From a checkpoint of a small mixture-of-experts model trained on Wikipedia.
Size: 14 layers, width 256, vocabulary 8192, 68.5M parameters.
Experts: 144 squared SiLU neurons an expert, a softmax router, a shared expert of 128 neurons.
Training: a variant of Adam for the experts, 363M tokens, 5542 steps.
Below are experts of layer 3 (counted from 0) of a mixture-of-experts language model. Rows are named router (the router's row for the expert), down (a neuron's output weights, with its number) and show model dimensions 0-255. Each number is 200 + 40 x the weight over its row's rms, rounded and kept within 0 to 999.
Before each expert's rows: "comes before" lists some tokens at least twice as common just after its tokens as in all text. This comes from a sample of Wikipedia text that the model never trained on. Tokens count by the router's weight.

# expert 2
comes before: "8", "5", "4", "9", "6", "0"
router,274,195,185,229,185,228,193,169,257,242,164,153,249,225,218,137,226,261,135,223,214,213,152,157,228,167,204,178,131,137,138,216,243,167,151,148,235,176,244,222,165,167,163,147,155,207,161,118,182,234,233,250,251,137,228,205,221,211,248,181,113,228,256,238,134,174,252,162,235,185,172,244,219,151,204,145,232,252,211,224,232,194,259,257,184,221,173,169,246,183,223,149,246,168,146,252,159,252,219,217,231,232,147,234,151,243,187,216,187,175,216,170,226,169,158,214,141,175,197,164,186,236,201,214,218,256,182,187,235,266,211,165,255,249,171,301,239,164,290,189,229,144,228,224,151,221,216,164,167,156,215,192,184,271,136,242,146,171,236,132,226,277,243,207,180,152,138,182,198,244,213,191,203,211,180,139,210,137,174,219,153,274,211,182,186,224,176,206,176,193,169,240,180,159,232,190,191,138,148,181,229,255,216,157,212,238,134,220,127,256,147,163,135,203,184,180,126,172,121,150,233,176,204,264,179,173,263,226,165,265,161,212,175,215,230,230,229,282,203,204,189,194,215,171,240,215,165,257,255,250,267,196,192,147,273,178
down0,203,222,265,197,116,135,197,201,219,216,209,153,145,202,195,131,209,193,238,162,100,194,176,210,217,236,217,214,228,222,217,170,211,212,209,221,188,200,152,248,227,198,150,241,229,224,230,194,242,182,171,177,229,148,181,244,231,152,185,216,194,231,117,160,181,234,205,155,163,188,190,169,160,202,221,227,164,178,151,164,185,226,166,200,246,129,265,148,175,230,169,240,213,156,129,157,152,269,205,224,157,204,165,234,219,157,215,206,106,216,152,258,221,188,226,134,182,237,222,222,167,172,232,179,208,201,232,210,207,153,156,218,278,168,237,216,199,263,261,171,206,125,145,156,215,176,233,198,197,206,202,193,195,101,251,174,223,232,254,192,202,197,163,273,185,194,201,163,242,205,121,293,174,251,163,241,109,217,264,154,255,263,96,158,234,220,143,105,187,247,177,107,201,241,190,278,277,200,256,198,149,195,226,182,192,159,144,182,248,163,214,132,234,202,173,149,164,302,260,227,172,212,154,191,206,192,187,263,255,239,168,185,184,176,206,272,153,125,172,189,148,161,223,174,154,182,199,132,242,193,212,147,209,209,221,195
down1,191,221,185,223,211,169,146,231,175,104,104,206,185,191,156,190,159,217,213,238,219,280,237,201,193,237,300,167,205,187,181,192,285,227,178,181,176,230,226,121,163,182,221,198,185,160,238,180,207,156,239,231,294,122,220,193,214,167,151,237,127,205,213,214,179,225,218,180,168,119,177,228,161,215,158,181,197,202,202,241,199,165,147,176,272,211,278,200,183,250,200,223,225,196,232,189,201,219,212,244,177,218,236,155,191,219,207,132,184,231,239,233,156,225,190,196,185,199,190,204,271,166,243,160,250,262,216,259,161,202,203,274,198,171,231,122,152,199,306,214,248,237,208,181,217,178,201,183,224,205,215,193,196,202,216,197,167,281,173,241,163,222,169,184,193,132,168,164,234,240,231,248,243,128,289,238,280,161,182,196,252,237,173,285,201,243,219,170,209,235,216,200,136,180,159,249,151,240,134,180,223,191,168,212,146,180,182,161,115,254,211,125,213,160,152,220,171,227,203,204,167,199,184,148,170,153,58,166,212,231,192,277,204,169,205,185,186,126,202,218,107,262,172,218,123,232,167,211,225,240,195,199,214,258,284,228
down2,194,218,197,242,248,180,185,247,115,248,197,259,189,193,191,237,209,211,223,245,150,200,174,244,147,205,219,218,192,244,145,160,224,207,257,126,180,154,211,197,269,236,314,141,216,167,136,206,166,177,227,286,284,143,173,170,140,276,210,189,220,197,203,213,156,212,233,259,169,194,216,207,210,226,175,188,193,185,168,169,218,238,204,255,179,225,257,172,158,190,156,204,158,191,191,129,225,219,269,218,167,232,172,153,200,174,264,185,231,150,189,143,153,195,230,132,125,180,220,280,195,129,256,147,161,206,223,227,228,220,198,232,188,147,193,159,175,159,205,231,120,213,160,188,230,277,271,189,197,181,306,211,201,169,249,128,141,152,227,204,243,291,156,204,228,219,200,225,226,167,125,214,280,171,219,186,208,133,201,174,220,181,186,173,200,291,196,210,158,218,228,160,216,242,247,215,215,210,198,141,202,155,153,213,220,162,168,120,154,171,183,217,236,180,104,188,208,218,161,196,186,164,150,205,159,221,208,142,264,192,287,219,202,197,251,272,202,111,264,178,144,221,153,178,182,131,239,212,189,183,207,180,245,193,260,242
down3,184,231,230,162,148,111,269,227,162,227,196,183,211,203,216,118,141,207,188,164,183,233,195,204,154,269,202,222,194,210,123,170,240,185,185,252,145,231,139,217,181,261,181,215,204,242,185,149,255,198,185,217,256,170,150,203,153,150,249,138,153,212,200,188,144,220,219,162,142,200,205,154,178,244,226,164,214,156,96,175,125,242,160,166,280,167,307,219,85,188,167,212,220,181,214,180,125,188,195,212,208,178,135,204,184,211,202,182,180,243,156,259,142,206,255,188,165,233,205,206,269,193,219,117,216,156,125,228,198,218,166,286,241,212,245,253,160,257,219,219,193,169,211,172,157,249,214,172,168,197,263,191,234,167,332,212,223,189,211,214,175,233,154,183,236,208,165,237,231,213,138,255,220,237,230,244,137,202,227,226,161,250,203,227,214,248,202,237,154,270,162,180,243,288,135,240,186,236,253,223,240,204,226,188,195,136,155,234,169,213,219,267,193,232,120,198,213,238,265,178,164,156,175,176,188,238,213,216,204,201,231,178,179,151,206,107,121,134,214,227,185,188,277,218,156,177,221,204,214,196,189,206,204,189,164,159
down4,135,202,247,200,137,163,241,245,204,227,194,140,205,129,163,176,195,237,211,192,178,249,179,252,157,209,206,207,224,287,166,200,205,203,233,190,200,203,191,219,201,270,206,244,185,179,109,197,220,198,247,240,248,211,204,191,183,147,179,177,168,217,165,198,184,258,236,151,199,197,213,228,222,224,222,240,161,209,135,257,212,202,199,166,210,230,269,203,225,255,187,218,251,150,136,146,139,223,155,236,105,122,163,269,207,221,203,216,136,201,197,157,145,171,226,177,118,262,341,220,223,171,237,189,218,200,190,208,153,169,175,231,238,175,227,211,212,219,212,160,243,176,255,199,169,214,203,199,189,192,201,229,188,196,335,205,212,169,190,282,226,200,167,253,204,161,194,221,205,162,169,258,243,269,226,260,169,199,196,129,208,218,180,140,239,281,183,155,135,235,158,130,102,203,227,193,218,205,233,247,240,200,274,214,161,172,178,305,189,263,148,147,200,202,106,207,172,207,204,160,154,216,241,173,247,176,255,247,166,295,206,232,147,252,185,236,139,212,199,207,198,144,285,210,196,284,184,202,198,159,196,169,177,204,234,212
down5,149,181,178,173,182,154,252,230,215,208,155,159,187,203,161,172,208,208,201,170,124,208,221,241,173,240,156,256,195,230,162,119,144,217,194,167,155,144,153,207,142,213,138,281,251,206,146,184,272,113,248,253,190,187,194,176,273,213,191,216,228,188,216,253,249,232,228,196,174,149,242,164,156,223,196,238,159,192,167,226,174,187,191,167,140,192,267,136,170,246,157,218,239,173,183,134,144,215,227,244,207,167,257,175,197,200,247,222,130,252,207,167,135,210,172,193,206,237,312,235,228,193,231,160,214,182,133,211,233,222,114,226,243,166,247,188,156,207,229,183,236,151,223,205,162,217,152,254,181,218,249,207,174,162,248,224,261,204,238,222,165,213,124,246,218,209,222,267,231,160,165,292,205,317,205,228,188,226,202,140,190,190,159,164,274,265,214,202,147,234,251,170,146,222,195,220,213,205,249,227,272,162,239,187,207,200,99,233,167,176,192,157,216,226,203,193,194,227,230,173,191,184,142,141,212,210,183,173,202,210,121,192,117,138,201,246,196,133,171,212,188,102,227,209,128,267,167,155,131,129,227,169,188,205,191,183
down6,157,199,214,222,214,213,159,225,214,235,162,179,182,161,132,139,203,175,239,195,212,152,145,216,208,160,172,203,210,234,176,188,210,232,182,225,206,205,209,190,227,158,104,208,200,182,198,208,185,168,215,262,190,187,125,246,253,229,215,206,184,274,136,234,259,253,172,207,262,196,176,186,175,266,224,235,120,206,131,167,200,240,135,237,129,211,259,249,216,279,192,279,266,254,192,201,142,240,247,241,135,196,117,210,220,166,267,217,104,220,219,201,189,181,210,153,217,220,311,224,198,212,180,187,196,185,193,203,177,146,184,216,211,148,232,193,247,231,250,199,169,220,264,161,189,162,160,227,106,186,301,266,235,169,273,185,249,213,253,295,179,165,172,224,212,221,201,239,259,140,134,224,196,213,142,279,157,217,245,196,207,238,226,167,182,231,128,165,209,173,185,164,205,250,237,158,199,119,186,241,179,164,230,261,212,192,205,201,159,157,218,166,257,182,137,176,261,209,184,254,147,197,171,149,229,239,198,177,204,231,226,215,172,165,150,282,158,99,233,175,154,136,191,209,115,258,212,199,203,214,211,233,246,217,227,184
down7,181,220,213,170,174,110,249,251,205,230,153,149,228,188,154,249,186,197,214,237,148,171,187,227,159,221,121,227,261,214,184,121,129,269,224,191,192,172,131,185,176,268,222,242,194,146,200,176,286,174,206,232,252,228,208,180,214,182,161,236,138,191,187,222,210,228,221,202,208,174,218,181,191,240,209,196,115,207,154,248,154,188,192,177,184,99,282,182,165,239,186,219,229,175,249,219,159,205,225,229,157,179,267,157,158,205,231,193,178,233,174,188,132,183,169,181,224,184,271,278,214,166,306,133,156,262,168,169,205,156,179,216,264,178,249,139,168,217,203,180,234,123,231,221,158,216,177,180,206,182,265,193,152,168,282,174,174,184,166,205,152,168,133,238,242,210,227,197,260,207,154,277,233,220,177,274,204,256,216,113,238,225,184,155,252,269,239,182,120,283,238,144,137,228,198,206,221,238,197,212,190,213,142,229,189,167,167,247,178,163,231,144,230,205,174,180,187,232,218,219,194,173,146,152,182,172,116,212,243,183,182,188,141,205,236,273,181,113,205,196,207,125,283,205,159,279,160,172,187,170,230,215,169,175,200,201
down8,143,164,187,93,199,138,235,203,265,227,131,166,219,144,208,192,216,212,192,185,158,257,216,194,157,182,248,271,265,238,132,217,198,218,195,139,164,198,173,143,222,197,200,282,225,116,224,149,216,159,278,245,229,243,222,189,243,125,226,211,210,201,194,247,195,247,250,195,237,156,194,228,133,221,211,209,202,189,107,240,209,168,198,127,205,185,242,148,215,215,135,231,200,183,192,144,120,247,211,211,187,154,197,196,196,230,276,165,148,224,154,203,228,204,160,169,174,237,250,199,208,158,248,154,165,214,170,156,155,234,154,178,245,193,198,200,232,190,263,213,182,216,280,201,149,222,128,169,199,208,238,178,187,151,270,226,228,252,149,206,215,201,217,205,193,152,204,266,203,137,183,283,251,231,217,184,149,200,229,157,208,223,230,179,235,212,188,217,200,233,184,199,40,244,198,293,207,201,152,201,266,141,184,242,185,162,160,288,151,152,161,130,184,141,221,212,173,178,166,113,108,197,143,236,198,168,190,212,184,207,175,182,143,207,216,196,173,170,236,225,211,127,235,242,197,240,148,189,180,124,228,180,216,161,195,243
down9,247,205,182,140,211,125,228,256,203,181,234,183,167,238,145,245,224,215,181,140,196,191,231,157,167,266,177,208,268,198,176,101,191,210,261,231,211,225,183,204,150,235,223,198,190,195,209,171,304,135,157,243,171,190,189,265,165,180,258,242,165,222,185,178,234,260,292,218,163,229,183,136,206,212,215,142,223,207,114,247,187,163,174,192,174,168,313,195,206,182,179,140,174,197,237,166,176,172,285,220,174,205,153,213,138,227,204,119,157,218,180,259,150,139,198,150,183,185,278,252,233,108,204,168,199,237,212,229,200,200,141,212,234,171,194,171,212,252,223,190,211,197,237,197,194,203,228,185,162,161,217,206,204,180,250,188,171,258,221,209,222,185,172,163,202,147,82,263,208,158,198,234,244,145,224,227,168,214,220,168,168,239,198,175,230,265,218,153,123,276,262,147,131,281,228,243,229,260,190,153,247,213,173,186,186,202,184,153,225,167,187,170,179,167,195,279,170,277,189,158,203,103,196,170,127,251,204,193,199,184,207,251,160,118,227,206,160,126,203,231,188,169,244,226,203,192,162,237,284,194,255,243,229,216,192,210
down10,183,175,190,213,134,150,247,179,269,236,302,206,139,218,240,178,215,195,219,148,152,166,200,251,165,224,249,168,219,222,168,115,262,201,276,204,231,208,144,181,197,214,242,228,221,233,163,129,257,107,171,204,198,152,224,213,181,206,190,216,209,157,179,273,201,224,201,204,135,166,205,219,127,158,172,172,181,169,110,218,144,191,106,164,257,188,224,202,224,181,79,236,168,169,162,202,161,284,237,232,216,212,231,190,169,233,236,127,182,203,140,190,187,261,219,145,188,279,202,215,232,102,199,174,176,155,200,171,185,174,184,260,233,178,216,155,164,200,159,229,162,166,173,168,181,178,190,209,251,170,278,224,202,130,216,191,237,206,210,211,169,180,222,154,211,242,213,241,240,178,194,243,217,298,192,192,233,205,190,195,284,260,226,204,254,148,193,149,214,261,190,175,206,286,198,194,236,210,127,221,250,177,169,199,171,231,243,196,217,194,209,231,244,232,276,256,250,277,277,205,190,138,197,250,149,190,185,165,251,197,216,174,195,176,228,120,190,133,212,262,187,138,248,254,150,157,253,242,229,200,188,150,209,155,201,225
down11,191,241,222,192,229,126,180,240,228,178,205,251,190,209,240,165,157,196,246,167,117,235,174,215,231,222,192,142,237,237,247,200,192,168,213,135,170,155,217,190,184,200,195,248,200,154,154,215,236,220,194,203,178,154,199,221,172,151,184,229,172,160,198,184,224,289,213,219,114,208,211,204,201,242,251,234,159,226,132,183,239,184,193,157,183,131,264,181,211,310,198,248,171,179,188,117,142,289,189,206,176,147,155,196,204,176,141,186,141,251,161,182,224,243,222,180,230,173,223,223,145,136,262,174,227,173,220,186,180,135,245,174,214,160,141,196,177,231,227,186,180,137,159,168,226,173,252,251,190,191,204,201,217,236,224,168,165,249,183,207,223,172,128,252,210,168,174,205,221,182,128,306,233,176,155,249,172,237,243,185,249,196,222,146,229,226,119,154,135,198,207,159,126,244,211,240,246,213,222,248,117,184,230,176,199,153,291,226,180,251,220,102,234,193,168,152,136,231,275,241,203,193,145,222,149,205,238,221,272,175,235,185,290,152,235,261,237,150,181,246,162,181,240,202,182,268,229,130,251,130,271,180,187,181,234,182
down12,244,158,217,203,290,124,177,239,172,200,229,208,229,228,215,177,125,206,203,167,264,242,193,188,216,306,247,137,221,234,203,156,134,245,168,173,173,203,253,88,199,215,210,274,202,206,202,191,240,198,227,216,196,72,235,176,156,102,199,201,218,202,254,214,109,310,243,169,171,186,201,193,232,203,213,159,181,297,171,226,176,168,197,188,227,183,244,215,200,231,140,183,209,177,171,171,185,201,136,148,200,177,176,157,134,157,189,168,232,209,217,215,155,175,198,208,128,260,163,256,235,183,174,181,184,303,200,169,212,214,265,183,198,188,188,193,208,208,234,202,203,203,283,245,223,183,221,178,204,222,199,192,167,235,243,220,99,221,189,150,239,144,192,197,196,235,164,212,269,163,212,222,223,154,169,268,186,193,199,140,206,216,98,200,172,244,266,217,176,186,244,197,186,292,245,242,167,145,227,196,197,177,129,248,170,163,203,176,185,230,180,123,236,188,180,275,213,258,200,245,244,188,228,195,188,242,176,212,146,171,181,197,183,227,258,216,203,188,297,170,151,203,270,200,161,248,231,234,243,275,184,215,198,198,287,171
down13,162,229,206,176,131,225,221,187,164,268,177,186,161,190,197,257,232,221,186,241,178,225,148,170,197,196,211,186,244,221,242,175,131,127,254,193,227,222,180,229,191,245,270,230,231,178,175,256,203,153,188,220,284,243,197,165,245,181,209,191,216,164,182,202,213,204,238,286,296,278,186,187,260,261,198,237,234,274,238,179,198,190,243,263,188,183,259,251,249,215,160,192,241,229,171,165,111,182,243,171,173,198,260,220,203,168,232,212,131,159,254,174,222,147,192,265,223,216,261,244,213,176,261,203,200,240,167,210,193,154,117,170,243,109,222,185,229,187,193,167,172,187,282,178,247,232,155,210,186,225,239,207,224,245,291,212,217,221,246,262,177,170,139,240,211,242,197,283,185,134,168,211,259,235,198,150,184,212,190,207,215,234,250,157,234,208,204,157,137,198,187,176,86,219,231,222,165,180,232,205,214,175,136,124,295,190,208,243,225,197,226,195,187,170,176,256,208,232,304,143,218,184,231,170,201,183,261,232,221,238,160,226,154,196,203,180,144,200,207,151,190,108,280,242,237,242,204,127,224,161,248,178,139,246,203,251
down14,136,205,287,150,181,188,233,258,206,233,208,76,185,276,260,206,192,253,209,211,170,212,202,244,204,267,174,226,179,152,184,243,200,249,173,230,175,113,192,160,191,243,172,220,172,196,117,155,296,146,220,237,211,159,167,203,188,183,187,195,128,227,168,258,254,167,132,170,238,241,237,244,178,154,190,214,202,268,175,229,207,159,115,201,197,172,228,186,214,256,165,197,273,237,140,155,164,253,220,231,175,192,232,194,191,164,222,180,155,212,238,182,202,246,188,136,170,166,210,192,170,181,238,197,192,220,230,131,262,170,204,256,242,200,176,183,239,184,153,154,152,137,180,206,173,100,164,193,189,175,261,200,181,149,198,257,189,199,186,144,159,179,182,177,290,184,110,192,230,122,178,253,188,220,174,174,236,225,234,171,153,167,168,223,302,136,194,174,195,237,180,254,205,249,263,225,140,108,249,216,274,172,218,167,211,227,161,188,198,171,115,135,180,197,207,278,189,207,237,198,144,165,145,211,211,165,162,227,197,169,174,221,187,153,250,228,153,204,213,237,252,162,194,215,251,270,211,183,160,231,237,172,245,239,267,193
down15,264,225,167,148,117,202,252,238,194,300,221,211,150,168,208,219,244,190,218,198,155,180,172,193,108,213,223,229,211,204,220,180,219,211,250,152,212,213,151,178,191,237,238,274,211,193,185,161,262,208,245,257,232,218,202,202,223,181,162,212,234,129,130,205,199,251,259,244,197,173,184,213,223,258,172,249,165,231,140,232,201,188,127,205,197,174,224,219,245,201,157,205,252,178,201,163,108,199,199,255,125,227,131,229,203,198,211,205,128,196,184,181,162,221,147,161,172,202,291,258,200,166,227,223,166,275,182,109,229,174,179,204,277,124,247,225,232,231,199,216,227,188,292,212,203,214,210,189,244,221,241,200,171,206,286,225,178,269,135,220,225,227,164,206,222,192,191,235,205,109,183,253,239,257,155,216,108,217,205,156,221,227,188,156,243,224,210,167,169,217,209,120,139,213,232,230,242,153,156,182,274,201,137,294,198,190,168,163,205,138,242,113,200,159,198,263,196,243,285,142,193,251,191,149,196,212,197,246,219,234,201,235,216,178,232,294,211,214,215,155,189,193,278,277,181,231,198,184,212,125,207,162,180,224,235,177
down16,255,194,121,138,161,253,230,202,154,297,162,219,222,166,184,211,189,206,166,191,214,252,168,200,123,247,210,247,166,294,236,116,166,212,259,242,202,237,264,210,169,258,186,194,197,196,173,224,248,207,253,245,276,240,204,225,261,186,219,245,248,181,182,196,153,274,198,158,190,168,205,206,236,256,174,227,173,266,172,249,219,203,194,236,184,222,272,219,173,209,224,223,128,162,250,164,175,257,241,192,164,228,156,214,231,163,190,138,105,210,316,231,176,169,235,168,152,223,214,212,200,198,232,187,204,193,212,199,140,95,122,198,237,134,219,160,156,241,238,164,247,165,184,236,201,185,187,133,206,127,215,221,111,212,279,206,248,240,246,219,195,214,174,173,177,212,142,195,215,148,171,220,279,163,228,234,201,222,191,222,208,216,214,257,218,241,207,197,154,244,187,174,160,151,264,137,166,156,142,190,241,178,137,242,280,228,189,155,212,238,215,209,194,132,133,222,197,217,256,163,205,235,149,150,191,223,224,272,197,207,190,241,213,124,292,221,165,167,216,197,260,200,213,225,180,191,159,244,219,206,168,166,256,218,143,234
down17,217,216,228,251,113,163,267,214,140,261,266,166,208,225,215,181,146,148,180,183,204,217,109,128,225,284,171,182,133,237,213,128,162,192,187,177,148,204,170,170,276,164,134,219,187,259,119,180,258,261,331,179,221,169,220,189,219,210,239,247,188,228,149,220,204,237,180,196,238,206,179,188,185,153,218,210,169,238,183,214,246,259,159,294,205,195,262,203,196,184,197,230,215,182,151,185,159,213,147,215,201,213,232,171,240,157,205,214,140,179,251,202,162,149,265,195,198,266,218,251,152,199,244,136,186,153,151,153,197,228,168,136,242,189,200,204,219,233,283,204,237,131,196,215,207,248,193,189,161,230,265,180,202,227,303,182,225,226,260,250,160,224,264,279,197,178,233,242,195,211,157,270,247,219,129,228,125,163,199,123,195,196,250,185,184,240,181,176,192,205,185,184,163,212,242,201,219,210,237,216,191,208,177,249,163,165,181,184,227,174,213,224,199,149,163,148,184,236,216,162,232,241,169,138,193,248,191,196,142,219,231,202,209,194,195,181,197,156,258,135,186,132,326,224,188,179,191,141,192,241,143,135,236,138,247,178
down18,174,172,257,197,129,141,194,240,250,173,234,160,146,157,217,137,188,232,245,241,153,187,189,233,175,169,235,182,259,213,143,171,190,226,202,108,139,125,219,170,232,216,193,234,212,177,180,195,240,199,256,237,228,114,179,250,217,143,208,235,112,278,222,189,215,221,142,175,183,196,241,197,194,194,247,188,199,164,152,187,207,208,207,150,221,132,225,117,187,280,156,220,266,197,91,179,151,269,152,228,173,215,131,193,219,205,238,191,122,198,177,201,185,207,261,152,167,228,269,228,173,143,244,168,228,204,216,199,203,196,245,189,208,173,217,190,237,206,250,163,264,140,177,176,215,161,171,149,130,166,257,210,151,177,203,175,166,212,205,203,203,192,171,217,265,188,198,240,287,177,69,246,215,201,155,302,205,217,257,160,178,177,161,192,234,244,184,147,236,182,205,225,103,230,204,210,266,204,182,250,247,180,191,198,207,218,216,176,179,204,173,140,212,210,202,135,168,220,193,198,195,225,127,254,200,161,221,245,246,230,214,235,183,193,207,289,152,159,170,224,134,119,213,168,170,289,214,197,225,201,257,165,168,176,293,190
down19,201,181,204,149,180,148,251,218,254,214,181,206,159,223,222,235,207,192,177,218,164,239,200,226,228,242,251,207,203,272,198,120,197,250,262,171,197,131,185,165,241,271,227,253,173,169,102,167,256,160,223,256,243,151,178,214,205,149,211,234,256,124,187,253,169,246,304,240,132,211,262,217,222,221,171,149,191,270,174,230,240,185,155,161,251,171,233,215,208,172,107,185,221,236,225,211,111,199,229,182,169,125,202,171,189,243,161,132,177,122,127,195,149,184,164,187,185,261,243,256,210,159,270,226,137,172,188,204,266,245,188,251,240,126,177,221,222,236,248,171,165,130,189,147,135,231,174,242,167,211,186,189,211,150,200,196,167,250,172,206,194,214,235,225,179,167,206,213,226,208,184,293,246,247,229,169,232,195,193,170,213,265,191,174,174,267,195,187,183,240,224,126,142,217,175,210,232,200,128,186,213,222,145,241,182,192,181,215,179,149,172,115,226,189,251,245,208,259,253,145,219,197,176,206,131,178,164,235,206,166,164,173,225,179,275,206,187,139,167,174,180,189,308,279,210,168,254,211,181,202,265,262,212,197,194,165
down20,214,241,248,177,178,165,172,222,181,272,152,210,217,206,244,216,211,167,241,244,154,158,193,229,213,249,233,240,185,129,170,203,173,143,240,116,164,237,159,208,242,262,233,265,212,276,249,201,254,194,163,203,254,190,162,252,194,184,177,214,236,255,130,209,170,203,283,161,217,300,231,187,192,197,211,214,213,134,241,152,191,193,184,201,233,166,264,156,264,204,205,179,176,174,133,240,219,202,271,160,184,190,190,158,187,174,175,209,152,181,162,209,186,197,206,121,192,182,226,222,165,191,191,207,135,236,233,175,231,212,183,250,217,135,113,238,274,147,291,224,171,152,188,181,292,261,192,236,231,241,214,183,188,89,257,163,246,273,224,200,212,243,190,221,205,220,205,219,225,163,108,292,177,238,187,249,120,198,164,145,202,213,133,86,187,212,221,260,174,213,211,179,217,236,203,230,172,223,202,237,255,246,209,211,221,205,159,196,247,174,234,220,221,251,139,241,212,277,262,260,240,193,239,184,209,221,220,268,184,250,168,220,164,229,258,204,241,165,181,197,210,192,195,122,183,194,217,205,158,234,251,165,164,181,315,212
down21,134,258,188,168,220,198,168,200,252,238,189,179,185,158,135,209,182,206,218,177,185,216,148,186,193,174,191,202,233,263,164,138,153,248,190,217,154,206,174,187,199,285,144,233,229,141,181,174,210,125,164,322,193,193,158,193,265,226,142,207,151,251,233,241,210,238,270,188,169,201,221,196,171,248,235,187,210,244,171,145,253,202,198,202,224,205,221,243,157,206,242,251,248,196,200,216,174,241,226,187,226,215,239,275,224,250,284,166,200,179,230,201,125,178,164,146,211,292,308,250,266,189,208,193,113,223,169,250,193,185,151,237,219,173,233,240,254,224,238,182,256,242,185,188,261,227,202,207,162,198,254,207,185,145,342,181,248,229,238,255,179,170,155,220,211,172,214,188,263,219,156,228,198,238,186,283,239,235,204,181,192,237,140,181,203,306,162,153,187,323,186,219,129,218,233,262,141,180,188,212,165,197,175,245,151,187,147,217,197,220,178,198,188,208,214,257,168,203,195,201,129,160,162,211,187,212,227,232,198,266,183,188,149,175,141,273,169,134,249,166,171,151,205,173,161,176,157,214,180,179,164,175,259,206,218,148
down22,103,221,212,116,144,139,205,266,220,231,144,133,246,167,178,248,242,242,199,207,207,208,185,190,255,191,199,161,253,254,168,178,150,171,192,151,213,167,162,124,205,294,209,208,162,163,177,156,192,103,231,253,235,202,182,152,214,213,208,249,131,184,194,230,223,232,216,151,211,170,176,215,172,224,229,190,168,227,133,200,204,218,170,167,169,159,254,176,211,231,149,229,297,146,160,138,183,235,221,266,174,160,198,208,185,230,250,206,170,225,175,129,182,181,190,182,204,239,304,281,180,230,205,219,144,260,165,189,215,166,188,217,230,190,205,206,210,279,207,199,210,154,251,209,216,229,212,241,176,178,277,188,188,227,276,204,185,184,242,200,217,159,122,218,211,197,206,180,221,164,164,279,292,200,162,200,244,224,195,118,203,225,239,164,266,272,212,222,132,264,141,177,125,221,218,236,193,223,185,190,201,198,168,213,166,130,152,315,205,129,185,108,192,147,172,169,175,143,243,202,206,192,95,191,214,232,181,156,265,205,225,199,165,197,199,233,151,146,180,211,206,144,249,209,194,301,164,185,181,206,255,207,176,202,191,186
down23,179,173,209,239,205,160,276,212,234,161,175,218,225,172,176,144,214,189,199,113,148,198,266,238,151,250,142,215,202,151,192,133,223,272,214,129,207,203,173,235,266,206,262,218,219,211,224,192,260,169,215,291,212,234,203,157,199,188,140,206,159,229,246,205,199,165,183,199,216,132,161,230,156,251,179,207,176,232,116,226,229,227,221,244,210,105,189,157,151,220,250,226,194,161,190,179,224,166,220,177,153,197,243,224,304,199,215,238,159,205,181,250,102,195,232,181,207,194,205,267,201,210,231,163,159,181,121,187,138,268,190,241,199,205,269,192,201,223,195,205,242,121,160,252,116,217,125,178,209,172,262,156,110,173,233,189,229,227,189,227,192,211,109,210,238,204,112,220,248,265,204,212,193,179,209,252,163,135,213,214,245,300,146,160,187,272,203,208,159,212,196,163,215,180,197,182,212,228,283,230,191,220,199,175,264,272,142,265,185,200,216,194,261,211,162,185,144,194,178,138,132,172,181,245,204,210,225,167,255,250,251,221,174,164,236,191,148,191,239,260,216,184,206,159,131,258,135,177,242,164,202,143,231,197,202,235
down24,183,171,205,171,133,227,237,252,207,232,221,199,112,213,173,164,222,169,194,228,117,171,169,238,150,226,180,228,225,239,216,122,226,209,215,193,143,174,102,146,284,199,133,207,233,125,192,190,210,194,255,198,173,124,258,205,216,234,201,189,214,195,188,264,170,205,229,194,200,244,210,238,219,165,231,220,241,203,129,107,219,193,190,155,238,183,264,158,198,241,189,219,178,223,152,200,182,264,242,167,150,164,189,276,225,227,267,219,100,183,181,141,238,167,200,123,163,236,325,227,180,132,191,206,182,253,164,204,128,177,220,224,219,204,204,202,162,258,215,175,169,221,172,179,207,159,195,121,197,206,161,204,160,187,209,166,251,236,199,237,169,220,182,245,250,196,242,191,185,159,143,235,267,237,99,225,140,151,260,152,171,264,224,131,218,254,212,180,138,219,197,212,136,272,226,202,226,257,195,181,202,227,217,175,177,240,166,232,240,219,235,190,210,205,173,215,202,173,201,145,127,226,178,216,181,198,190,193,207,296,112,201,200,257,183,259,187,189,265,195,207,95,259,184,214,194,181,232,214,123,192,167,160,205,216,107
down25,225,176,227,154,176,194,196,273,177,260,185,179,126,159,174,179,163,199,248,192,155,229,172,262,183,224,173,162,227,262,187,148,198,253,224,164,122,148,184,154,218,231,162,249,179,184,116,225,204,211,221,236,223,178,161,204,177,169,139,229,171,218,215,193,241,265,166,196,194,163,211,173,212,261,209,203,143,207,130,198,232,217,215,150,248,180,275,222,182,305,198,265,187,148,120,140,158,242,188,226,186,171,105,171,277,195,222,199,142,216,229,185,137,191,224,202,140,225,297,244,185,191,261,149,206,268,220,228,215,186,201,195,261,166,222,201,174,235,260,219,202,156,247,187,191,221,170,227,164,165,232,208,143,227,282,204,145,203,251,217,226,178,223,222,235,168,155,200,320,231,102,293,210,221,201,290,167,215,209,166,192,222,193,191,183,251,224,130,148,222,186,144,146,235,198,191,232,182,226,206,161,177,252,264,193,161,215,183,128,199,194,127,247,159,139,211,159,190,272,206,182,208,167,167,202,187,246,186,237,242,192,170,172,142,251,316,157,178,212,211,148,177,269,168,159,254,235,162,164,162,218,202,201,160,230,192
down26,174,199,204,181,148,176,191,225,185,217,224,137,144,220,145,162,140,210,260,200,141,225,218,274,227,252,231,200,178,252,177,144,246,222,217,250,140,175,140,229,204,270,144,204,264,197,189,108,202,115,154,255,298,174,155,220,205,213,217,219,189,232,206,201,204,238,245,162,153,198,227,175,171,231,169,211,142,197,156,214,168,246,144,170,205,162,253,150,130,248,202,221,175,201,168,193,168,247,215,256,183,228,175,228,147,212,209,165,95,228,115,268,156,142,242,163,192,235,301,241,214,161,236,221,195,215,218,207,187,131,169,162,286,225,227,162,172,205,248,220,196,157,238,146,165,217,190,169,220,205,150,207,203,154,198,230,183,245,195,258,182,198,186,219,210,187,183,205,226,167,112,279,202,263,227,254,163,222,227,197,274,288,236,169,243,204,132,132,167,246,210,197,159,275,193,242,208,234,187,206,184,201,204,218,144,216,130,206,200,219,210,202,255,215,149,238,220,287,192,266,144,150,138,206,190,204,154,276,275,262,173,193,187,201,204,266,199,163,211,132,201,124,196,192,181,169,233,135,219,218,179,151,200,157,215,257